{"hidden_size": 160, "n_experts": 64, "d_shared_expert": 0, "moe_layers": [2, 3, 4, 5, 6, 7], "normalize_top_k": true, "routed_scale": 1.0, "balance_bias": false, "init_std_router": 0.024, "lr_router": 0.0017, "vocab_size": 15579, "norm": "rmsnorm", "tie_word_embeddings": "early", "learning_rate": 0.0129, "beta1": 0.93, "dataset": "wikipedia_en"}
Below are experts of layer 2 (counted from 0) of a mixture-of-experts language model. Rows are named router (the router's row for the expert) and show model dimensions 0-159. Each number is 128 + 32 x the weight over its row's rms, rounded and kept within 0 to 255.
After each expert's rows: a language model's description of what the expert responds to. This comes from a sample of Wikipedia text that the model never trained on.

# expert 13
router [133  96 149  98 102  54 154 145 163  75  86  73 145  84 141 140 165 101 125 100  85  64 129 147 136 136 112 144 137 163  57 146 122 114 114 107 150  25  84 109  97 157 118 118 177 120 165  75 149 136 155 168 160 143 217  96  87 149 129 139  76 182 121  87 111 109 147 138  85 114 160 130 125 106 154 128 142 103  76 208  80 178 127 116 108 168  92 162  99 130 109 118 170  95 120  82  85 145 200 166 106 156 135 142  69 141 147 103 163 181 127 114  98 105 175 121 111 120 155 124 129 136 108 155 109 160 161 112 160 105  88 147 100 103 122 141 143 108 172 132 161 117 164 138 118 110 142 116 184 177 103 141 150 162 130 104 168 100 130 139]
It responds to: Clause linkers after commas in running prose, such as and, that, which, where, had, plus section-break newlines before headings.

# expert 46
router [ 85 100 150  96 129 141 109 147  66  61  88  98 121  71 131  99  96 126 131 142 150  93 153 151 144 124 162 119 149 131  97 100  97 159 138 137 159 103 114  75 152 139 112 104 112 148 149 121 144 146 125 136 102 134 116  98 158 176 114 132 122  79 141 124 163 115 175 121 110 133 132  86 118  93 132 157 137 168  96 122  97 166 152 130 107 120  73  89 166 160 123  61 143 108 104 151 141 190 171 160  61 151  96 152  97 182 154  95  84 103 165 117 153  95  61  82  85  88  76 131 111  98 166 159  59 192 106  77 123 121 185 171 120  93 159 156 100 144  46 161  86 132 148 134 159 119 120 169 102  86  99 143 102 100 144 155  81  59 179 131]
It responds to: "the" and other determiners right after a preposition, as in "Member of the", "with the youth academy", "in the River".

# expert 4
router [ 83 138 165 142 104 115 165 162  93  93 118 110 138  86 140 130 145 157 126 132 150 143  95 114 140 125  93 116 151 123 139  76 126 167  89 123 208 126 158  47 123 104 137 100  81 136 109 150 119 144 145 125 145 191 112 128 150 171 194 116 168  93 111  90  81 161  91 143  65 127  90 123 124 179 131 136 123  97 124  85  74 160 122 130 135 174 116  42 182 201  86 107 121 110 129 137 217 114 131 103  95 152  81 152 148 164 185 112 100 102 132 124 165 114 136 127 119 131 100 158 112 147 146 127 137 198  85 114 145 153 131 172 117 124  92 129 125 170 167  80 131 117 155 138 123  98 122 146 133 177 183  31 196 104 132 138 105 154 145 139]
It responds to: Prepositions and indefinite articles (a, to, in, by, from, with) plus closing parentheses, following a completed phrase, e.g. "at a", "from Atherton to".

# expert 34
router [174 170 105 116 178 108 118 185 175  79 124  94 123 187 201 127 142 130  93 117  95 139 112 178 135  99 116 184  53 107  80  84 124 110  96 144 108  96 157 153 126 139  72 138 107 130 156 156 123 130 109 111 151 159 102 191 156 102 112 145 144  84 155 126 139  76  83 171 163 157 117 133  82  89 110 102 104 131 146 112 140 125  96 109 100 169  95 105 113  78 172 146 127 112 189 114 125 115 175 165 154 164 181 115 129 117  74 127 173 157  36 116 126 135  87 134 165 150 123 176 156 145 152  95 138  85  59  96 158 118  96  67 135 151 107 197 125 118 189 140 140 157 128 126 110 114  93 117  99  89 137  80  83 134 122 160 115 110 153 110]
It responds to: Head nouns after "the" or "a" naming institutions, buildings and places, such as University, temple, House, Street, districts.

# expert 44
router [104 164 146 154  71 151  98  43 169 121  82 193 174 137  74 175  62 100 142 143 103 146 141  99  95 149  71 144 153 136 172 132 158 126 165 130  95 187 134 189 140 132 155 161  94 113 131  96 153 138 136 164 194 103 148 145 128 157 142 160  75 136 103 130  84  90 140  82 128 104 199 139 129 167 132 122 166 156 138 115 111 153 110 127 154 105 163 128 159 168 151 135 142 161 115 149 178  88  97 150 102 166 124  92 148  88 105 164 117 169 165 118 169  70 127 153 109 114 153 137 159  72  56 171 124 140 125 139 159  96 166  88 137 123 133 154 135 197 138 123 124 118 125 144 134 129  76 148 202 154 140 187 154 112  88 158 132 127  89  78]
It responds to: Subject pronouns he/she, the verb had, and first pieces of names or words after capital letters, e.g. John, B-rist-ol, Mc.

# expert 40
router [ 76 100 131 100  78 172  87  96 166 118 105 172 128 114  73  89 146 144 153 122  94 150  93 154 132 126 164  59 124 145 101  54 128  83 123  93 112 106  96 118 105 154 140 127 110  89 122  99 132 136  92 105 175 157 117 143 117 191 162  84 153 129 135 156 135 163 103 134 105 134  91 151  76 187 138 161  81  78 132 120 103  73 127 127  82 165 142  83 131 134 103 133 150 174 117  98 141 128  72  88  85 128 114 152 130 141 163 115 204  94 128 150  56 105 137 130 144 113 119 135  96 121  27  84 186  81 122  93 136 123 117 148 157 156 134  60  97 127 143 146 179 187 179 142 107 116  81  92 113 148 106  88 137 129 124 142 130 165 109 187]
It responds to: Function words starting a clause or verb phrase, especially "to" after seem/thought/plan, "which", "who", "The", e.g. "believed to have".

# expert 55
router [183 124 109 109 117 130  87 153 144  92 163  81  87 128 112  98 135 122 155 118 164 121 148 162 146 108  94 169 127  60 161 119  66 153  93 161  82 122  88 115  93 117 144  70  94 140 107 115 148  58 138 169 161 139 155 165 142 138 132 160  79 157 129 154 131 116 115 118 120 130 139 140 155 105 156 124  87  66 186 107  99 139 135 123 132 194 100 157 156 113  90 107  86  78 118 106 131  90 160 135 199 166 111  96  89  93 155 153 167 106  92 125 106 173 166 160  99 169 122 117 117 133 107 140  74 110 109 130 170 158 174  86 115  95 117 141 138 160  72 107 190 161 199 166  67 181  75 174 176 160 170 164 105 142 118 141 105 150 144 181]
It responds to: Commas after phrases and list items in prose and citations, plus and, or, but, and closing parentheses with commas.

# expert 20
router [107  94 118 179 116 164 169 125 139 171 156 127  84  98 112  89 131  98 143 129  98 100 145  66 115  82 142 161  94 100  90 172 143 156 167  61 162 187 120 156 156  97 155 145 144 202  89  78 129 173 115 142  62  88 107 116  74 105 127  95 154  97  98 151 172  88 128 111 105  88  95 101 115  98 125 125 128 147 137 196 110 138 135 142 108 110 121 134 149 118 156  58 118 155 123  79 101 125 107  68 111  61 118 145  89 104 179 143 143 135 113 130 154  85 133 122 197 111  79  85  93 197 159 167 143  59  95 130 122 139 104 158 157  88  93  92 193 108 107 143  91 120  80 145  86 125 152 122 129 135 148 142 151 140 184 146 124 166 135 120]
It responds to: Single digits, dashes in birth–death date ranges, and paragraph breaks after short descriptions, often in tables and sports scores.

# expert 31
router [114 112 177 146  75 179 105 151 141 153 125 164 130 134 130 124 123 115 131 152 142 159 139 152 149 109 173  93 139 132 186  97  87 119 138 116 159 120  79 116 140 112 157 170 104 144 135 159 172 174 179  82 102  91  99 116 130 120 113 109 154 147 179 151 128 123 102 112 125  97 147 147 110 134 129 103  95 131 169 144 152 165 147  76  58 155 176 127 113  58  96 100 132  52 141 117 187 154  75 166 139 128 129  88  81 119 164 145 141 104 166 140 115 160 202 125 194  96  91  90 101 175 129 113 146 161 204 184  84 148 122 152  87 107 160 161 167 110 139 142 166 200  91 114 120 104  61 177 135 113 167 146 120 145  99 102  68 172  84 129]
It responds to: The space after a table pipe or colon, just before a number or year, as in | 3,607 or February 2004.

# expert 12
router [100 116 106 141 112  69 140 138 179 180 172 111 161  80 166  83 156 115 108 155 148 177 162 110 104 145 159 144 183 111 105 191  87 101 159 107 161 180 176 139 124 163 174  86 104  95 183 164 124 156 141 152 176 159 103 135 131 133  89 118 132 153 160 101 182 125 136 125 139 125 140 124 196 119 200 164 146  87 114  91 163 155 142 158 159  98 150 158 120  88 125 140 129 187 102 129  94 111 133 154 108 133 129 174 171  84 155 127 171 101 132 145 116 154  74 135 218  93  96 122 205 157 148 162 127  94 123 151  79 126 116 135 104 153  92  86  84 164 155  81 120 101 110 129  86 100 182 127 108  74  78 146 130 132 171 163 136 148 144 109]
It responds to: Line breaks, table pipes, section headings (==) and sentence-final periods that separate rows, list items or paragraphs in tables and award lists.

# expert 22
router [172 116 115 106 105 149 200 176  80 167 166 151 152 150 156 136 128  92 114 139 141 120 151 119 123  86 118  68 171 118 106 182 123 111 141 103 144 126 163 116 170 137 129  92  92  87 155 109 146 142 116  45 140 159  98 119 105 125 149  86  69 103 138 144 114 116 143 103  94 104 145 118 138  90 149 164  89 105 162 131 129 133  71 143  99  79 169 184 114 112  88  84 106  50 134 113 110 194 178 178 119 118 154 100  45 147  92 114 120 176 134 101 147 108 131 141  95 157 128 151 128 140 143 161  81 126 159 176 142 139 139  28 134 143 139 177 100  96 132 192  83 121 125  98  71 110 141 112 114 110 164 138  87  90  97  91 149 178  86 159]
It responds to: Pipe separators, blank cells and scores in sports statistics tables, plus sports words like League, Cup, season, team.

# expert 27
router [181 126 106 141 145 150 110 146 112 193 186 153 116  67 126  64 193 141  83 139 131 144 111 129 154 101 107 156 161 125 102 143 144  83  57 138 151 131 196 150 138 110 172 111 101 142 106 118 154  85 138 153 148 178 125 182 156 150 121 109 158 152 145 123 123 139 112 123  59 102 126 118 125 102 125 150 112  80 199 105 169  89  65 160 173 107 142 155 175 122 113 153 126 143 119  98  66 121 173 131 117 154 158 171 150  93 150 165 183 116  91 134 103 138  93 161  86 156 129 149 148 193 184 194 106  48  81 128 116 116 145  88 109 131  96 133 116 160  59  96 163 137 123 148  97 126 131 164 122 129 157 144 112 126 110 152  80 165 142 192]
It responds to: Sentence-ending periods, paragraph breaks, heading closers, semicolons and table pipes that close a sentence, clause or table cell.

# expert 2
router [133 111 115  77 145 157  91 129 125 116  90 143 115  75 140 101 140 141 124 198 106 132 116 170 106  91 162 157 100 107 108  81  76 163 102  74 147  75  92 136 178  97 152 181 141 153 150 116 144 191 147 107 162 116 169  85 120 160  97 148 157 153 135 154 115 199 122 144 170 116 143 181 112 133 103 182 148 118 113 138 114 137 182 113  80  78 143 136 163 103 117  88 132  68 123 134 168 162 126 119  80  85  79 130 132 122 136 126 160  98 119 103 119 168 168 165 127 109 104  57  76 131 163 109 132 180 157 110 149 134 120 181  93 142 135 147 103 101 112 123 162 155 149 156  80 196  40 146  70 124  97 128 170 117  74 146  70  93 145 164]
It responds to: Function words after a subject or noun, especially is/was in opening definitions, of, and opening brackets, e.g. "X is an American author".

# expert 43
router [165 106 148 182 118 138 153  79  94  98 125 189  79 120  63 180  43 100  91 173 154 119 169  86  92 125  88  88  96 145 127 170 141 114 176 144 114 138 132  76 101  85 134  73 124 142 133  63 123 172 152 152 131  97 121  83 100 160 148 114 151 152 150 119 144 107 139 115 154  82 125 107 168 180 115 108 109 142  59 126 124 134  97 107 130 187 133 110 106  96 194 111 145 144 117 104 133 124 160 109 144 104 138 112 164 155 175 105 187 114 181 151 139  97  84  96  87 110  93 145 131 161  67 131 153 165 133 139 107 110 156 118 195 132  87 162 155 117 127 182  85 126 136 111 188 101 140 185 166 123 127 181 142 116 133 113 164 122 135  52]
It responds to: Colons in infobox fields, the first word inside section headings like Bibliography, plus degree signs in coordinates and 1880s–1920s year prefixes.

# expert 35
router [ 21  81 151 126  90 134 154  85 108  82 131 107 131 173 103  98 106 120  92 111 115 159 146 153 117 106 166 107 109 126 152 147 105 156 190  51  99 109 129 144 108 115 125 146 159 132  96 104  86  85 138 106 101 128 145 176 119 103 108 132 147 133 138 132 139 133 116  61 119  95 145 150 111 148 150 110 161 120  81 135  99  80 193 168  61 182  81 121  50 120 124 118 178 152 119 148  66 118 139 109  91 128 144 160 154 156 119 205 121 132 130 144 117 109 160 112 133 121 153 113  83 122 103  62 163  98 150 204 133  75 147 168 117  89 135 154 185 116 132 121 155 111  98 126 123 142 163 186 157 105 145 107 123 157 172  79 196 112 123  73]
It responds to: Year-start digit pairs like 201, 199, 195 and section heading marks; also taxonobox fields and "It is found in" species stubs.

# expert 36
router [165 142 120  93 131 155 114 162 154 127 151 169 142 119  86 155  87 126 148 130  80 125 134 113 155 133  95 174 142 154 206 119 160 124  85 164  83 150 138 152 154 121 130 115 166 111 118 145 103 103 128 115 163  84 122 199 169 169  68 134  99  38 111 140 116 159 112 120  87 110 104 178 182  90 140 156 124 158 210 121 169  71 115 131 136 104 153 133 144 112 160 164  86 132 127 112 189 113  87 120 142 118  92  54 139 144 104 108 133  79 169  81 108  89 183 116 124 165 103 185 110  98 115 101  88 123 143 159 115 171 151  72 146 153 131  94 138 176 124 100  93  95  64 104 118 105 135 140  97  64 166 117 152  88 111 145 150 154 187  84]
It responds to: Vowel-heavy syllables in the middle of non-English words and names, especially South Asian or Arabic, e.g. Bag-ram, Muham-mad, Hels-ink-i.

# expert 17
router [ 58 136 135 128  85 151  91 155 127  87 101  95  41 148 157  93 183  95 102 122 144 163 155 172 141 142 136 161 160 120 125 108 121 165 115 139  92  85 123  95  71 157  60 169  98 183 124 134 137 169 176 143 103  91 100 132 141 127 134  95 180 165 137 161 151  77 145 202 119 170 125 124 101 180 105 118 118 133 166  97 120 165 151 169  58 195  68 142 155  88 106 159 136  85 142 117 158  98 122 143  90  65 101 154  93 167 145 123 167 136 100 150 124 107 164 131 102 131 114 108 139  90 150 157 126 169 153 123 115 166 118 127 129 141 143  91 132 143 189 152 196 158 143 154  83 111  90 119 121  79 134 150  70 114 123 162  56 131 132 148]
It responds to: Prepositions and linking words like of, in, from, on, into, between, that, which; strongest in "location of" map captions.

# expert 54
router [182 148  97 164 169 108 103 158 183 156 169 185 112 147 137 170 106 195 158  96  80 153 115 101 104 127  88 195 122 163 147  79 102 111 122 162 110 164 134 109 202 117 160  91 101 120 109 198  54 152 106  98 190 133 114 142 198 133 112  96 129 107 101 134 142  91 120 136 143 150  93 139 173 123 116 152 122 183 138 167 103 113 156 137 120 109 163 146 162 153 155 166 138 138 172  97 130  81 127 129 150 138 139  95 139 124 120 111 124 138 161 156  75 183 102 171 139 176 100 168 126 142 129 130 119  57  92 163 141 122 109  85 176  96 104 135 135 152 130 116 169 107  39 102 175 116 136 138  85  72 156 145  85  84  87 127 118 130 156  74]
It responds to: Final syllables of South Asian, Middle Eastern and East Asian names before commas or brackets, such as Shim-un, Yak-ub, Sud-ha, -ai.

# expert 45
router [174 172 153 104 135 162 113 184 146 191 160 170 124 153 149 128 110 127 166 129 167 123 118  74 111  97 134  93 137 139 173  93 140 175 128 146 106 142 128 132 135 122 145  94 124 106  92 116 106 167  96 173  74  45 135 165 109 181 157 100 115 100 126 148 198 116 155 125 128 140  95  77 108  76  90  93 126 170 127 165  96 133 146 130  55 152 130  81 134 138 172 145 103 162 122 116 110 124 106 106 157 142 110 215 105 131 116 131 164  60  93 173 120  99 127 203 160  89 102 146 103 222 150 140 150 132  99 108 104 163 142 116 133 123 139 115 195  92  81  93 143 112 205 173 157 118 120  97 113 109 111 124  95 119 155 153 155 142 186 133]
It responds to: The articles the, The and a, especially The opening a name or title, plus multi-digit numbers in tables, codes and coordinates.

# expert 38
router [157 180 130 178 135 180 106 111 130 122 122 142 153 152 123 162  91 108 164 123  83 145 158  69 143 159 107 158 117 106  85  92 119 106  93 180 155 196 135 171 194 156  90 141  91 148 155 125  46 149 166 102 163 108  96 153 154 129 128 123 116  61  74  46 170 121 123 160 164 107 153  86 135 106  97 103 114 134 198 176 135 158 143 151 161 138  98 160 156 172 153 136 139  50 115 125 140 107  84 150 119 147 117 123 129 135  86 147  98 145 135  98  99 128 113 148 108 184 158 120 189  72 176 108  63  93  81 125  96 146 152  78 154 140 117 140 152 160 135  89  99 144 110 150 163 162 124 181 113  89 145  87 111  78  92 144 153 125 111 119]
It responds to: Endings of place and personal names and second parts of place names, e.g. Albuquer-que, New York, United States, Milan.

# expert 47
router [137 124 154  66 115  90 170 116 155 157 159 116 119 111 182 116 164 100 148 143 181 150 134 112 154 139  94  73 139 114 100 182 147  89 145  86 193 133 133  85 191 101 147 162  93  89  88 128 148 160  94 109 171 182 110  89 119 162 157 111 111 126 110  81 136  85 111  78 101 124 145 125 168 107 128 129 131  61 143  73 106 130  90 133 158 114 132 185 137 160 108 113 144 137  76 108  75 162 102 162 128 147 102 103  85 134 148 144 147 123 135 152 140  88 155 133  62 175 147 111 146 177 151 160 138  80 183 108 144 129 130  76 147 146 138 168  90  63  96 114 171 107  90 123  74  89 111 129  87  80 145 179 118  55  93 118 211 128 109 122]
It responds to: Pipe separators in wiki tables, especially after party names or numbers, plus colons in infobox fields, semicolons, line breaks, commas.

# expert 23
router [128  79 137 117 131 167 166 101 130 154 117  69 136  98 150  87 133 163 164 167 192  80 121 141  76 114 131 160 160 139 161  95 203 136 140 144  88  84  94 137 113 107 121  75 164 102  59 118 154 123 131  87  65 112 110 164  43 146 134 164 115 144 138 141 129 125 167 141  33 138  82 117 146 212 101 138 142 141 159  99 144 148 128 139  96 141  65 137  90 123  48 149  84 166 118 100 135 117 146 103 117 109  77  99 113 169  92 112 116  90 215 115 135 141 152 156 153 143 154  83 113 160  87 166 134 168 114 125 127 155 115 170  64 146 125 118 160 119 117  97 116 147  76 135 117 141 140 146 116 142 149 114 177 188 109 138 142 140 125  96]
It responds to: Single lowercase letter pieces starting a word (p, c, f, l, d) and the next stem piece, such as d-orm, der-iv-ative, term-ed.

# expert 1
router [101 141 154 125 102 122 125 137  87 161 107 160 150 142 137 111 112 164 107 142 123 158 107 148 142 127 142 131 133  84 139  84  80 126 144  51  93 105  97 133 135 158  83 202  86 124  87 114 100 117 167 111 119 107 158  99 153 103 110 149 157 191 159 143  94 105 123 136 139  90 118 203 142 157  95 140 146 112 104 111 135  80 110 105 144 143 144  41 102 133 114 165  96 142 134 129 135 114  80 140 169  96 141 178 170 173  89 129 137  78 106 131  86 193 116 124 111 194 164 186 154  74 138  87 163 159 121 104 146 139 127 173  69 148 164  73 129 139  74 168 161 147 109 143  40 121 113 129 149 201  87  58 111 157 103 158 139  96 145 174]
It responds to: Prose verbs and verb endings in biographies and histories, such as advised, began, took, plus prepositions of, for, by.

# expert 6
router [129 198 125 170 108 135 130 152 182 208 166 159 125 155  90 157  64 134 163 131  44 151 139  49 127 114 108 150  67  75 184  72 100 127 125 184 115 172 121 187 147 157  79  97 101 129 106 146  88 130 115  86 159 132  92 136 177 147 124 127 101 112 103 116 128 146 142 136 172 161 129  91 106 112 103 139 115 132 138 109 141 151 146 154 156 117 147 118 154 115 169 173  95 137  94 130 150 112  87 106 142 140 142 113 111  82  71 124  68 177 145 123 113 158 123 173  89 158 154 179 224  78 140 116  63 124 153 140 155 101 142  94 130 131 119  95  94 141 117  71 126 138 103 156 175 121 112 160 131  64 126 166 133  88 135 131 124 171 100 141]
It responds to: Given names and final pieces of personal surnames in credits and lists, such as John, David, Smith, -ley, -son, -ton.

# expert 7
router [104  82 122 183 125 117 117  86 122  98 142 146 132 181 144 173  68  98 194 159 117 116 146 138 189 124 147 102  92 143 155 111 169 171 106  99 169  57  92 163 126 171  96  95 107 181 127 132 124  49  64  65 115 123 102 112 108 166 137 161 119 107 129 155 115 113 106 107 129 137 143 117 111 146 138 102 137 179 175 116 159 125 153 186 174 105 103 111  94  82 185 148  91  88 160  96 157  83  55 140 140 137 153  97  95 140 123  80 126 145 134  86 101 133  90 101  68 158 101 131 126 130 134 120 158 167  71 112 139 203 131  84 146 183 145 184 127 143  96 100 142 115 141 157 154 115 164 199 164 111 124 163 150 133 154 131 125 170 152 100]
It responds to: Year prefixes 199, 201, 202 and month names in dates, plus mid-word pieces of foreign names like Coll-è-ge and Allg-ä-uer.

# expert 14
router [141  92 140 166 113 105 159  94  56 149 166 155 104 162 163 157  95  79 194  92 133 158 127 100 126 141  82  92  95 158  90 164 143 175 158  56 115 141 104 102 117 129 141  93 159 121 105 140  90 179 113 155 100  86 148 139 109  67 142 110  87 119 114 136 154 112 122 154 127 107 144 107 116 106 192 113 116 155 160 106  57 131 143  81 135 119 139 117 117 107 178  65 152 189 129 110 111 129  68  82 157  77  95 172 105 104  92  94  96 118 121 171 138 114 161 123 180 137 132 140 115 173 149 144 134 156 204 122 142 109 138 159 125 104 116 106 170  88 142 110  72  91 161 157 171 113 169 125 166 156 122 121 106  36 187  76 157 108 105 111]
It responds to: Digit tokens in tables, dates, and statistics, especially numbers between pipe separators, years like 201-, and decimals, e.g. 207, 47.

# expert 50
router [112 162  93 109 160 101 150 139  77 100  68  77 150 169 161 145 157 155  52 112 119 132 118 198 114 154 127 150 118 114  76 123 116 121 123 118  93  95 153 150  92 125  58 180  96  86 177 107 140 122 123 154 135 161 156  79 133  75 153 104 135 208 193 110  81  97  90 144 159 131 120 127  85 142 122 112  84  91  89 104 125  77  90 118 163 158 101 100  65 126 112 159 140 131 149 137  96 112 127 164 132 124 170 125 180 151  78 134 142  93  31 114 150 135 100  93 140 135 149 141 119  88  92 110 168 153 147 113 103  83  77 123 115 122 160  91 137 134 140 184 114 137 152  94  77 127 133  59 149 168  75 100 161 179 107 151 129 116 102 131]
It responds to: Verbs and abstract nouns in biographical and historical prose, e.g. became, served, released, retiring, career, years, work.

# expert 10
router [121 163 114 124 103 170 158 128 199 150 176 180 155 157 151 153 154 115 141 111  43  86 136  94  94 124 145 113 140 145 123  79 132  94 156 159 107 156 147 159 122 195 172  87 118 187 162 103 148 143 105 125 159 122 201 194 135 181 136 141 174  62  69 161 100  75 165 207 135 108 111 130 113 128 116 146 109 123  93  93 148 163 115 112 159  95 110 126 164 134 120 128 193 125 116 125 130  89 143 135 163 160 122 146 150 108 149 158 141 148 141 112 167 142 146 107 143 148 163 167 124 120 168 168 116  63  74 123 149 171 100  87 122 101 148 177 127  98 188 132 208 133 153 108 140 120 140  59 107 140 160 124  75 188 119 114 152 142 106 108]
It responds to: Single capital letters or word starts beginning proper names, acronyms and places, plus country names after a city, e.g. Tokyo Japan, "K-SW", "named after".

# expert 26
router [101  77 132  60 103 171 165 136 134 106 116 179 110 138  85 121 138 121 158 153  88 153 160  87 140  79 122 138 164 170 174 158 186 109  96  72 127 172 120 116 159  71 151 153 169 103  71 150 129  70 109 178 115 113  98 168  90 150  83 187 132  76 110 173  95 193 132 120 120  69 108 151 108 117 122 121 158 149 158 133 112 100 134 134  83 119 105 123  81 118  83 150  98 170 110 106 119 142 106 135  92 103  83 101 128  91  99 166 100  65 162 168 127 109 157 138  96  94 145 109  91 145  86  76 123 116 121 151 188 145 168 177 104 102 184 108 192 166 119 138  85  99 111 141  47 135 164 158 141 111 122 130 117 126 123 166 123  85 143  93]
It responds to: Short word pieces inside longer words (capac-it-ance, antisem-it-ism), plus bare spaces before years and digits in dates and tables.

# expert 60
router [102  89  98  86 128 177  95 104 156 162 114 165 109  99  95 142  97 179 154 114 152 155 181  72  83  90 152 158 129 138 180 157 178 119 139 149 114 131  71 133 137 155 138  86 144 111  76 127 158 125  97 124 101 116 116 111  87 119 109 176 137 138 130 178  38 124 148  93 139 118  84 176 174  89 102 108 126 120 107 121 148 153 123  98 140 170 189 162 180 134  90 110  84 143  86 110 132  84 135 113 118 110  62  77 145 183 151 134  52 152 203 130 107 142 141 121 112 153 116 137 101 116 132 155 146  62  88 171 140 175 192 153  74 112 122 116 110 124 124  79 175 136 120 133 122 141 174 170 204 105 145 147 177 133 158 102 109 153 130 116]
It responds to: Single consonant letters or short pieces right after a name's initial capital, as in P-f-aff, R-f, Shar-ap-ova, Y-eg-or.

# expert 3
router [105  98 107 115 112 117  91  99 191 125  70 181  93 142 154 142  92 173 148  97  90 125  93 135 140  57 120  89 116 114 198 191 129  63 159 167 102 146  81 133 127 101 148  70 133  76 136 144  92 143 118 149 148 125 122 115  83 126 147 134 117 148 175  84 126 209 105 110 107 133 142 164 125 102 121 163  98 193 171 114  91 165 134 129 146 160 108 151 132 155 181 130 142 167 154  87 138 123 137 101  94 115 177 164 120 125 137 132  85 138 137 120 119 186 122 149  96 141 110 150 138 136  50 147 158  88 111 127 121  82 113 152  40 192 163 127 130 140 105  52  82 127  85 166 139 151 133 172 149 148  75 146 126 169 132 123  71 100 147  99]
It responds to: Auxiliary verbs and possessives after a subject, such as has, was, had, would, their, its, 's, plus inner pieces of words beginning with b.

# expert 42
router [129 117 130 108 106  90 127 150 123 121 142 114  41 125 189 138 161 116  52 130 181 120 101 165 120 109 133 148 118  94  85  45 137 122 115 195  87 136 134 133 101 121  94 129  97  81 129 115 108 152 152 139  98 168 127  90 133 129 126 139 141 121 196 120  84 175  85 132  48 197  98 149 108 107 112  89 139 131 155 140 141 139 159 142  81  95  94 146 107 106 134 160 102 176 113 110  69 127 163  88 128 142 111  84 106 119 129 147 161 124 115 212 112  87 136 173 130 141 100 181 135 142  89  74 160 182 174 116 108  86  60 127 119 104 154  65 124 170  97 136 160 171 111 121 107 130 122  70 124 187 150 150 145 104 115 172  88 132 155  94]
It responds to: Suffixes and endings of ordinary English words in explanatory prose, such as -ates, -ated, -ing, -ers, plus words like use, support.

# expert 53
router [200 119  81  74 214  79 176 165  92 118 161 104 118 129 180 156 149 143  70  68 123 146 132 196 154 138 150 109 118  81  73 108  96 154  99 184 113 105 148 111 167 161 123 146  84  95 190 150 136 178 129 116 112 129  92 103 105 112 127 130 109 195 146 124 103 137 109 107  99 166  95 116  99 111  83 141 112 126  77 129 138 147 127 137 104 116 187 141  82 117  92 147 128 114 119 136  87 149 166  81 141 164 167 105 127  93 156 156 140 166  40 151 124 181 166 103  86 158 126 123 132  92 104  98 127 151 154 115 183  70 131 108 133 109 172 164  89 128 154 173 133 143 100 169 106 158 145  86  92 106 131 101  79 109 133 192 113 122 124 157]
It responds to: Content nouns and participles after the/a/his, like season, team, career, album, released, signed, plus suffixes -ation, -ing, -est.

# expert 8
router [150  92 114  95 164  92 144 118 122  67 130  64 135 151 170 153 160 108 141 143  76 139 137 165 132 163 126 107  83 208  66 122 162 148 170 134 119 154 137 166  78  95 124 109 201 142 126 104 136  90 157 114 101 165 141 169 126  85 143 154 130 102  86 112 161 116 137 129 123 140 150  72 101  70 104 109 107 188  86 123 125 128 143 137  45 142  78 120  65  72 132 129 182  69 152 137 161 160 213 126 182 143 177 124 129 111 140  93 123 132 101 142 129 109 169  98  98  61 104  86 144 140  88 140  99 139 127 119 107  85 106 102 157 119 135 161  94 113 156  98 139 117 134 141 188 157 152 101 115 143 129 177 143 120 108  93 173 109  97  56]
It responds to: Content nouns naming a category, place, or unit in article leads and infoboxes, e.g. genus, species, album, area, km, sq.

# expert 16
router [157 122 159 113 126 145 133 140 135 161 143 144 110 118 157  93 158 119 162 117 179 158 164 176 112 140 117 126 131 118 134  85 172 157 102  93 116 185 131 151 102 103 163 174  76 136  83  70 141 160 174 160 107 108 188 212 146 174  78 102 170 121  78 138  71 152 155  92 138 152 120 145  90 151  87 174  81 126 111 104 216  93 153 140 120  62 194 121 152 183  74 100 152 120 127 171 150 153 149 103 174  98 119 116 114 113 123 115 162  95 127 116  88 112 155 144 175  78 203 135 135 128 164 144 130 113 168  75 127 175 154 152 131 148  99 118 163  73 122  95 161 156 164 158 120 127 144 107 122  92 122 106 114  83 122  91  68 127 150  88]
It responds to: Opening quotation marks and parentheses, and final digits of years or numbers after 197/201, e.g. "pseudonym "Brownie"", "(1972)", "2024 election".

# expert 28
router [ 75 132 128 133 164  94  86 131  91 134 147  90 117 109 154  73 157 146 114 140 175 124 124 169 111 162 118 158 121  93  83  75 110 145  48 147 134 149 150 122 121 105  77 160 118 142 106  74 135 207 161 147 148 130 190 170 137 132 143 143 144 171 137  78 131 103  87 143 109 101 119 133  67 118  86  98 101  81  83 120 135 177 149 146 194  87  46 114  98 158  97 141 121 133 112 123  88 142 181  85 114 114 153 178 128 174 154 129 162 143 115  37 191 150 112  91  95  79 113  74  99 136 159 143 124 195 122 129 175  75 165 151  84 119 146  74 143 139 121 121 163 111 122 127 115 144  59 140 130 139 109 116 108 119 169 111 129 138  96 131]
It responds to: Copulas, prepositions and particles in biographical prose, such as "took up", "the son of", "was", "as", plus section heading ends.

# expert 19
router [115 104  75 134 129 130 153 101  92 130 163 155  79 170 142 143  52 121  43  93 147 159 139 127  83  97 136 115 161 158 144 158 168 108 145 190 143  81 108 136 162 106 149 147 125  74 141 132 129  80 164 151 176 121 124 161 112 154 149 123 129 174 155 172  90 140 132 118 124 125 185 116 149 236 205 170 152 146 119 150 111 106 142 105 152 124 121 151 182 133 114 128 131 142  98 133 131 153 114 104 148 116 135 172 172  97 135 119 137 116 129 137 145 127  95 172 171 117 102 163 116 134 174  98 133 136 109 126 146 155 115 143  82 154 128 121 138 124 167  95 172 120  36 129 177  82 123 196 134  73  83 117  76 195 157 135  55  71 146 106]
It responds to: Newlines and table-row ends in infoboxes and lists, as after Type: Bomber, plus list dashes and verbs was, were, been.

# expert 33
router [138 127 154 142 134 139 164 101  87 146 191  78  97 157 207 124 144 144 143 105 166 152 134 121 120 105 129  98 161 100  92 186 185 193 154 111 112 160 146 168 123 108 159 111 115 119 131  92 136 180 157 149 129  77 147 120  86 196 127 144 106 160  70 135 128 137 134 126  79 130 133 136 123 127  84  93  95 135 107  90 152  92  94 127 188  69 227 153 137 107 120  94 151 193 131  77 178 139 138  98 189  80 174 116 147 116 137 124 130  85  54 168 108  92 116 118 201 140 114 159 123 139 171 140 156 150 135 102 113 166 138 112 140 154  81  84 173 109 128 110 114  94 175 149 129  85 142 101 156  97 127 126 131 103 190 141 139 191 123 119]
It responds to: Individual digits, especially final or decimal digits, in scores, years, statistics and table figures, such as 6.5, 4-2, 193(3).

# expert 37
router [187  97 127 110  94  88  91 135 170 102 166 153 186 182 100  75 116 116 152 132 120  80 142 172  87 179  74 106  93 167 104 137 161 182 146 160 148  86  77 164  98 166 168  88 139 152 153 121 126 125  88 179 153 136 118 169 100 109 107 111 113 139 183 143 130  83 122 152 144 124 177  85  71 101 155  80 113 161 138  56 126 176 114  91  82  85 146 127 172 168 111  95 179 163  99 145 133 111 138 119 121 125 149 102  68  94 101  94 120 109 123 111 123 120 136  88  81 162 116 172 108 111 107 153 106  91 156 129 190 122 157 119 139 115 142 114  58 134 141  98  78 101 139  95 186 122 112 138 142  95 143 108  96 132 196 146 137  57  90 117]
It responds to: Personal and relative pronouns starting clauses, mostly he, she, it, they, who, often in plot summaries, plus some table numbers.